config = dict(
    num_hidden_layers=18,
    d_expert=128,
    normalize_top_k=False,
    balance_loss=0.0104,
    balance_bias=False,
    tie_word_embeddings='early',
    learning_rate=0.00429,
    batch_tokens=65536,
    max_seq_len=1024,
    max_steps=4407,
    dataset='wikipedia_en',
)
Below are experts of layer 14 (counted from 0) of a mixture-of-experts language model. Rows are named up (a neuron's input weights, with its number), down (a neuron's output weights, with its number) and show model dimensions 0-127. Each number is 500 + 40 x the weight over its row's rms, rounded and kept within 0 to 999. Numbers have three digits each.
Before each expert's rows: "mostly gets" lists some tokens that are sent to it at least half of the time. This comes from a sample of Wikipedia text that the model never trained on.

# expert 5
mostly gets: " to", " are", " on", " into", " for", " made"
up8:505469537431473446445538533509467571560521478494476486523518474476500512530495542551527452517510518475445561489435493503503489475427488481540545468495419557544430449457518527510582493506499501544513542561436510403404495461477484555475445514500435454476500481511516479504607516546499565505509452476527501493593517513474587441418487545458495428507478508534539446535425465453499494469520
down8:523465478542481503457500560531417512549518481525479438524561427516529501528517464470494516518506491492423502427533506558504461496505500588495524558456513561453511464465531529498492460538469483574493492484448522543466539510440448506547554464544534540521471457555535524420459472460492548523530549539468507468524470479503519564432515416640528504566562458564538493458551509541545479546506

# expert 10
mostly gets: " r", " R", " Gu", " Har", " Sh", " Gr"
up0:532411492463433522578523536570498496522500567531498551468476494531467483470488449580534483515448527550497464489501491519460460551490521519608545465484464473583512473506510491509544481519537555541505454486532543471453484525362469496522590518538504481526523476545470497544621471457484482539489500524480501537476571483443480522486544530418445467480512519480529537470578403556556536499581
down0:506557486499491441482542536500481526498432564534503530520433470468422483500455481458461494433468458497491476468517535579542395531545502571470540528499594450527540512441451530497528567480531516486533492520525477510551488538475507546488486511441453513420415496448511543441533543501480541604449489471511510540605530521488496586484548474493552512544531438473459542552575582525520420447521

# expert 7
mostly gets: " north", " November", " south", " along", " June", " day"
up8:445496562532514492460556437495485506450417467521496513425499527512487493458440491521477540387561515500528500557497538547521472559597466528490506519522497504481520558459474532512520524520509494524522448486501487512533472526589507478535459455491525531486386502468474506522448549507481518590459518568540525567436446491491491583525454500481513533562536494474584454476480474374507480424553
down8:480520447485429476548553477555470537494535507528491504515490440489473472497525449482542539482474414550539438482478571555500490460416546521559545419489472438534467501461469504589467536484543521507446494559537514477470571559465443520514494454534521570525494512524528465515450456523481416483550489557515501459461453498501449534593589502461538478438483527472443522475479488474514526483523

# expert 2
mostly gets: " University", " School", " City", " Air", " Ar", " John"
up0:427497536574532472538574477469531497488503480483481482536480486479516589485466530460479498493522503530472507547507488385503545475510514443436500541463496532554534454504484516539568461542558408504416562513495483465453461443526494532510449473453475491594541462477482473508462521500498426522508492534430457509520484499477530468575534477532502494520434544500486527508411470512517479528539
down0:518461473435502465486549511486531497563506477582519481588521481488535511436552578563482473488556543505492476532508503535493518514505547447503505527502458553504539522475512480539493456415473459524414566507541486506419480467552527547484531478503514546502492513474493575531494580511532454483536538416455469526510487495564494552488510520474514495466411477501475475571443461524512527439498

# expert 8
mostly gets: " the", " his", " The", "The", " a", " their"
up3:481508485466557510515459524492522568475493489492460520483475501563491450522472470498491541447525427429432551486544551503497514471526499489451526480492449479552455434513523543548464590377475439483549539544499561516532484590527537465506524546537468497530471519501522537459504439561515525511493493515504491511509510452519558483474498513527428498605485492512426528455497456553527510389481
down3:472508484502521463530495469526475432542488488475567502512487481507519561592520564492553427471507516495508537465566519540454490438453543521535491445539488591457496496513472603420530481492458442475522502518471471555493450481444473525551547518468468532549606583539515525511541552495501500432508566526478434497503540548557474489571532479524525469454544511496514438539499603555543406471491

# expert 3
mostly gets: " not", " all", " most", " than", " well", " many"
up0:476474552461524518358529504488510439481502529501481553503530434528523465479487484499416536539529556523449547505542514428522535592490551467469500467494459442506478472459525473534496504477475433419504487474528525463522533532483453536533455498511458487510588444463503521498524541443494538460506570479499504458523581415526534467488506476452448517429543533459537589516533489425436494572536
down0:531568564533487433537494525517501551466427503506445489441533418453513509451538547528452481434455513506498489527432520498586459426558538526468447535471510502463521515522537533513463511538462569578539519534473510546548521562555428542582530484534549476534490558490480441518471526511428517522510447473474500546466489471485552565540591465552484504421522467565582435491497505496513502500441

# expert 15
mostly gets: " York", " Democratic", " Kingdom", " Indian", " State", " European"
up0:437533457409448485542480433440482576496511541485436601527443466542571511439486464544516521480552483497393473483476604515470467489572488559469485528549532515509479470471498481514546522524486484475488477583492554460518441442553502452520553530521485486517546548535576495480511514521444517503594552513522568486516532576495500507457546485443543422553484496512553432538472487494539543523508
down0:462499527485521537451502437570468533482515493555536525494474547493502417541493489469569540519434490498466517544465489522511433467405530528484503569461499507574544502482490468555555553571522542518474534458445609594570480560525512469502462516558523512507574489449518428457531469495501488450464485467457565433506538549458557508492430428532559457545498482457514595480508536559530505485503